{"num_hidden_layers": 10, "hidden_size": 384, "n_experts": 24, "experts_per_token": 2, "d_expert": 112, "d_shared_expert": 0, "hidden_act": "swiglu", "moe_layers": [0, 1, 2, 3, 4, 5, 6, 7, 8, 9], "n_empty_slots": 12, "router_score": "sigmoid", "normalize_top_k": true, "routed_scale": 1.0, "balance_loss": 0.000774, "balance_bias": true, "init_std_router": 0.0282, "lr_router": 0.00048, "vocab_size": 16384, "norm": "rmsnorm", "norm_eps": 1e-06, "tie_word_embeddings": "early", "optimizer": "muon_variant", "learning_rate": 0.0141, "beta1": 0.9, "batch_tokens": 65536, "max_seq_len": 2048, "train_tokens": 287800000, "max_steps": 4392, "dataset": "wikipedia_en"}
Below are experts of layer 7 (counted from 0) of a mixture-of-experts language model. Rows are named router (the router's row for the expert), gate (a neuron's input weights, with its number), up (a neuron's input weights, with its number), down (a neuron's output weights, with its number) and show model dimensions 192-287. Each number is 50 + 12 x the weight over its row's rms, rounded and kept within 0 to 99.
After each expert's rows: a language model's description of what the expert responds to; "comes after" lists some tokens at least twice as common just before its tokens as in all text. This comes from a sample of Wikipedia text that the model never trained on. Tokens count by the router's weight.

# expert 0
router:52 62 39 48 49 13 41 60 55 42 32 35 67 42 72 39 20 40 62 65 17 52 70 51 29 50 76 50 58 74 45 60 45 33 37 32 59 63 54 57 45 66 47 39 52 64 44 55 68 46 75 60 45 65 41 45 52 52 61 38 44 51 50 48 43 33 62 42 69 42 56 47 50 50 50 58 48 72 52 64 35 64 73 45 48 45 33 41 35 37 30 69 59 59 50 43
gate0:58 47 38 40 33 36 49 54 49 34 24 29 44 25 61 58 47 68 44 76 28 55 66 42 49 61 53 58 42 71 32 49 45 73 34 40 61 57 29 69 68 59 40 68 48 48 43 55 35 48 76 55 40 58 45 46 42 42 54 64 53 59 48 44 37 43 53 38 48 49 51 41 48 39 76 36 56 64 58 42 66 56 62 55 54 60 37 53 46 62 40 43 62 70 47 16
up0:51 51 49 56 55 41 60 39 45 35 33 14 50 27 44 60 26 49 52 44 27 77 65 57 42 44 54 53 44 51 45 49 36 39 66 56 47 45 29 63 51 59 35 31 43 52 62 50 54 57 71 57 35 54 46 54 50 49 49 47 54 54 33 59 38 46 50 63 52 64 49 64 35 65 66 39 63 49 49 27 48 43 72 61 19 60 57 68 72 73 41 45 63 53 40 46
down0:42 50 36 50 48 57 55 44 63 26 59 55 69 56 68 69 27 39 81 49 45 60 52 46 64 33 71 55 58 72 44 52 59 58 28 48 59 45 49 84 46 66 53 63 74 57 70 54 50 62 37 52 46 60 43 47 55 55 59 64 51 40 64 36 46 48 64 56 58 39 58 65 43 47 46 56 49 50 62 48 43 51 60 53 47 49 55 57 56 67 55 66 57 29 45 50
Lowercase word-initial fragments. First pieces of words split into several tokens, often single letters or opening quote marks after the or a, such as a(ft), p, "ranch, con(ic).
comes after: " the", " \"", " a", " The", "|", "-"

# expert 4
router:73 45 39 49 37 50 37 70 54 51 55 55 48 58 65 56 64 36 60 56 58 43 39 43 28 63 62 25 45 48 30 56 56 32 25 71 54 38 56 60 47 78 46 34 52 66 48 44 54 51 43 52 61 51 43 43 76 34 46 44 69 45 56 54 46 45 59 43 40 63 70 58 67 74 51 72 43 65 61 69 65 44 57 59 52 50 58 21 35 55 37 70 66 50 45 40
gate0:51 55 41 59 51 66 24 59 60 29 49 78 53 44 70 30 56 73 62 59 56 48 50 40 35 60 28 62 53 49 63 40 43 56 38 43 53 73 79 32 40 50 49 39 76 59 56 45 59 36 22 41 51 48 81 48 54 54 59 26 56 45 55 47 51 50 46 41 47 31 52 56 54 44 53 46 52 72 47 53 85 43 66 58 42 50 52 52 42 68 58 42 47 28 40 44
up0:63 60 57 61 59 44 42 37 40 55 61 46 31 63 34 40 61 56 53 59 49 54 51 40 42 51 42 62 68 67 47 34 64 40 32 53 40 49 55 46 48 60 37 47 62 52 57 33 61 56 43 34 48 49 48 45 35 27 65 47 54 55 61 56 56 32 51 36 30 51 61 53 60 52 71 61 55 40 41 38 56 33 56 30 65 36 53 46 71 74 53 80 60 63 50 38
down0:33 49 59 60 55 59 51 54 56 34 49 41 49 45 34 51 30 61 32 61 59 46 65 52 49 53 43 50 61 51 57 46 52 29 59 39 57 63 56 29 62 53 40 49 38 55 74 50 42 50 43 29 40 58 48 54 46 48 48 44 67 35 55 38 57 56 39 45 59 72 64 51 59 55 56 30 32 63 50 45 52 54 59 24 52 45 46 34 63 57 48 52 31 67 41 71
Proper name beginnings. Capitalized first pieces of place, team, and person names, often in tables or after of, such as Los, San, Puerto, V(ästra), Tir(ana).
comes after: " |", ",", " of", ":", " the", "-"

# expert 3
router:40 36 50 29 62 38 41 51 67 54 62 51 52 35 42 27 38 55 41 50 25 42 50 59 40 54 39 57 58 57 61 41 46 55 44 43 61 42 46 22 49 72 49 56 29 52 38 56 47 48 38 49 45 65 47 65 67 48 68 48 41 45 59 63 65 71 44 41 39 47 38 47 59 48 57 47 61 54 62 50 61 74 57 42 63 53 31 39 60 49 50 52 38 63 73 60
gate0:52 49 37 36 51 52 27 54 65 50 30 70 58 51 28 52 50 54 71 51 13 43 30 64 54 40 64 66 50 55 55 46 46 43 41 59 81 32 69 53 50 68 37 52 57 42 49 50 57 45 50 59 39 58 58 46 64 56 33 63 51 41 42 72 47 48 76 54 57 43 56 29 55 24 60 74 60 24 65 59 72 64 63 57 48 55 36 46 23 39 49 45 62 70 48 60
up0:46 49 76 46 49 59 58 43 55 71 71 47 35 41 76 44 49 53 26 55 77 54 55 42 73 63 33 35 44 38 60 44 51 57 67 32 20 85 33 54 53 35 38 58 41 56 35 34 42 47 51 36 67 44 56 52 52 46 69 45 47 54 48 42 43 40 32 47 26 55 70 38 51 75 25 41 26 54 45 58 40 54 50 44 37 45 63 52 48 50 59 52 37 34 48 37
down0:64 45 46 46 55 42 45 58 26 47 50 56 52 46 42 34 54 60 47 48 40 34 38 23 40 48 64 45 57 69 65 50 28 47 31 70 48 52 51 43 47 51 54 38 61 31 29 60 51 38 45 49 30 63 49 44 50 27 52 35 48 46 62 80 36 42 51 57 46 78 36 47 55 51 51 55 72 53 52 61 50 35 66 51 53 53 47 47 47 29 55 64 32 65 31 37
Table and infobox headers. Column headers and field labels in tables, infoboxes and section headings, such as Title, Party, Votes, Personal, Total, Career.
comes after: "-", "==", " |", "|", "===", "\n\n"

# expert 23
router:51 37 64 46 44 38 52 57 55 62 78 81 52 36 45 45 65 48 60 56 63 42 58 47 45 68 36 39 27 58 30 31 41 46 43 62 36 43 72 46 34 44 44 33 34 55 71 60 58 49 58 24 31 45 48 46 65 25 61 45 49 62 47 66 45 47 53 52 58 64 56 52 54 56 47 72 52 56 63 64 53 68 48 56 48 51 48 51 30 31 37 65 54 64 36 66
gate0:61 41 76 40 78 42 68 30 58 56 42 60 57 75 41 56 49 80 62 55 21 73 72 57 46 54 53 57 51 74 61 46 81 59 45 42 33 41 52 43 54 53 59 22 54 36 58 58 69 62 51 48 49 50 54 43 65 46 52 37 53 64 46 57 49 66 60 44 58 55 39 57 60 51 48 58 32 49 42 63 60 69 51 65 59 62 55 57 39 37 29 61 35 39 54 50
up0:44 42 78 43 56 53 69 39 58 30 53 58 55 52 58 55 35 40 46 40 42 34 70 42 39 51 63 39 32 37 51 67 52 45 50 44 40 49 74 53 62 67 51 37 38 45 53 39 41 40 45 42 37 61 61 44 44 66 42 43 51 58 47 49 37 57 39 62 61 77 51 29 53 39 43 69 64 28 75 48 81 17 43 54 39 63 42 59 65 52 47 69 73 50 34 68
down0:52 72 37 48 50 40 33 54 43 45 65 75 61 47 46 54 50 38 65 44 42 53 40 55 42 56 48 13 57 54 32 66 25 24 27 62 43 34 48 75 50 60 38 54 57 47 47 45 58 53 64 73 39 52 39 43 48 57 66 58 44 50 41 54 52 43 54 43 45 66 39 48 63 59 41 56 61 52 51 46 58 49 50 45 23 53 44 66 44 54 58 58 53 60 52 57
Personal name starts. Given names, surnames and capital letter pieces starting a person's name, often at sentence or list start, such as Barry, Green, Rhodes, Jimmy.
comes after: ",", " |", ".", "-", ":", ";"

# expert 17
router:59 52 25 41 57 53 46 46 53 52 63 47 57 53 41 53 13 42 43 45 59 45 62 30 50 56 55 62 51 47 52 55 68 54 43 59 44 51 60 39 42 54 56 31 41 40 60 28 70 71 57 63 45 37 59 33 60 64 55 36 54 42 74 34 43 46 53 47 40 48 45 36 61 73 58 59 41 66 56 24 43 50 67 68 55 45 50 46 42 32 32 68 69 70 58 54
gate0:43 63 32 45 56 58 40 55 57 57 46 64 55 67 70 55 52 40 57 42 43 48 39 49 47 37 58 41 54 40 49 57 80 41 50 46 66 56 55 70 36 51 58 51 46 38 56 36 71 72 45 43 50 55 52 56 59 35 48 49 47 22 72 55 51 49 34 47 43 83 63 71 63 41 28 41 51 66 63 44 19 39 74 44 48 51 45 28 50 61 49 55 70 45 51 49
up0:52 53 57 50 34 44 41 46 40 53 45 56 74 69 56 34 38 33 24 40 29 46 34 59 60 51 71 22 72 50 58 54 61 47 58 49 51 60 54 40 34 66 66 50 49 40 52 36 62 61 43 44 60 54 35 54 31 49 72 48 53 45 63 44 66 71 26 60 48 59 41 49 59 64 37 53 41 61 44 46 24 47 67 49 61 49 60 46 67 71 43 58 63 44 55 40
down0:36 48 49 34 31 58 67 77 38 54 36 33 61 23 19 51 64 51 49 36 43 35 31 29 57 40 55 39 47 48 41 43 51 62 67 51 53 57 53 59 58 48 49 53 37 41 34 28 53 54 51 38 55 49 40 57 62 41 55 20 46 55 50 45 43 40 30 72 56 53 23 44 53 42 46 42 38 70 52 41 56 58 51 66 40 51 36 46 53 42 50 47 57 50 53 32
Digits and number words. Digits and numerals in tables, dates, coordinates and statistics, plus spelled-out numbers, such as 1, 25, 9, seven, nine.
comes after: " ", ".", "–", " (", "-", "°"

# expert 11
router:63 51 55 50 45 43 47 51 50 58 40 64 57 42 61 54 28 38 62 61 63 49 54 32 54 39 75 37 58 46 28 68 61 36 48 42 50 42 70 30 18 58 40 34 31 39 63 49 68 62 56 61 39 52 55 33 73 38 33 53 53 52 56 40 79 50 58 44 48 62 66 60 36 45 48 38 36 43 28 39 51 57 57 43 46 15 48 65 36 48 37 48 50 55 54 51
gate0:37 49 60 34 51 49 48 51 72 58 55 57 41 42 59 48 57 63 57 51 59 65 35 36 65 64 48 50 24 51 39 70 61 47 44 46 53 51 42 31 42 75 38 37 48 50 66 34 52 53 70 56 57 65 64 22 65 34 56 58 56 56 50 48 35 48 72 30 32 31 55 69 54 45 52 61 42 45 40 53 57 46 31 56 66 57 49 58 51 66 62 57 59 62 54 43
up0:43 63 57 47 48 58 68 36 48 51 49 43 44 62 68 48 51 56 45 56 45 56 46 54 60 63 54 63 40 61 59 75 48 54 43 57 44 32 55 50 46 32 40 49 61 62 36 51 60 42 41 53 63 42 36 53 49 27 44 50 49 57 47 37 67 56 47 30 64 65 69 53 53 55 51 46 46 66 50 67 40 34 36 36 63 07 52 31 39 21 30 51 56 61 60 46
down0:40 37 57 43 34 48 48 54 42 60 44 55 52 52 51 52 31 44 65 57 40 40 71 30 51 70 47 57 62 45 56 39 64 57 54 46 49 48 43 54 26 56 48 39 24 19 46 46 58 75 51 44 43 41 45 53 44 62 39 55 70 57 56 35 62 43 58 60 38 43 62 39 38 50 39 47 40 62 38 56 41 57 54 49 23 66 56 57 61 44 66 26 63 48 54 53
Quantifiers and partitives. Quantity words and partitive "of" in prose, census statistics and taxonomy boxes, such as all, some, several, many, both, two.
comes after: " ", ",", " is", "\n", " a", " one"

# expert 21
router:59 44 51 47 68 32 46 50 58 56 37 58 41 40 49 40 48 56 40 52 43 38 57 47 49 39 42 48 51 41 59 62 34 61 43 38 71 36 57 27 38 48 46 50 34 36 65 38 47 57 52 60 49 54 07 55 51 51 41 46 36 53 51 60 44 43 57 40 37 86 47 43 61 48 46 38 26 43 53 79 60 56 76 53 28 57 28 50 37 46 50 45 37 63 32 38
gate0:60 61 47 55 56 56 41 39 59 67 42 52 50 50 78 46 37 48 39 45 81 51 55 45 42 41 65 43 54 60 22 61 33 53 47 52 50 32 62 43 38 61 40 40 51 60 57 55 62 59 27 54 38 38 73 36 31 43 29 54 47 31 53 55 46 43 68 63 63 68 51 26 59 59 29 58 16 62 52 51 71 50 42 48 57 31 45 52 66 38 66 53 47 33 61 46
up0:55 40 38 55 64 55 57 58 58 42 62 53 37 42 27 52 50 26 53 53 42 62 27 57 65 42 44 50 45 30 52 32 75 34 41 57 39 52 64 43 49 65 57 28 39 58 62 53 48 54 68 50 46 62 51 34 62 37 57 44 36 68 61 60 60 53 57 43 57 41 61 58 44 59 79 44 38 54 43 51 42 46 37 60 57 43 34 63 37 54 39 54 54 31 41 12
down0:62 42 38 54 87 59 49 57 59 65 61 62 59 60 29 64 63 65 42 58 42 72 42 33 33 49 66 58 49 45 43 44 38 31 58 50 62 73 45 41 31 51 24 41 45 47 58 30 63 29 60 51 49 50 41 45 54 46 45 53 63 53 56 55 26 68 46 44 69 75 65 71 60 38 70 43 55 34 50 61 53 67 47 64 41 58 45 54 43 22 46 46 51 63 43 53
Common nouns in prose. Head nouns and noun-suffix pieces after a determiner in prose, such as members, season, players, decade, copies, -ations, -ions.
comes after: " the", " a", " his", " The", "'s", " their"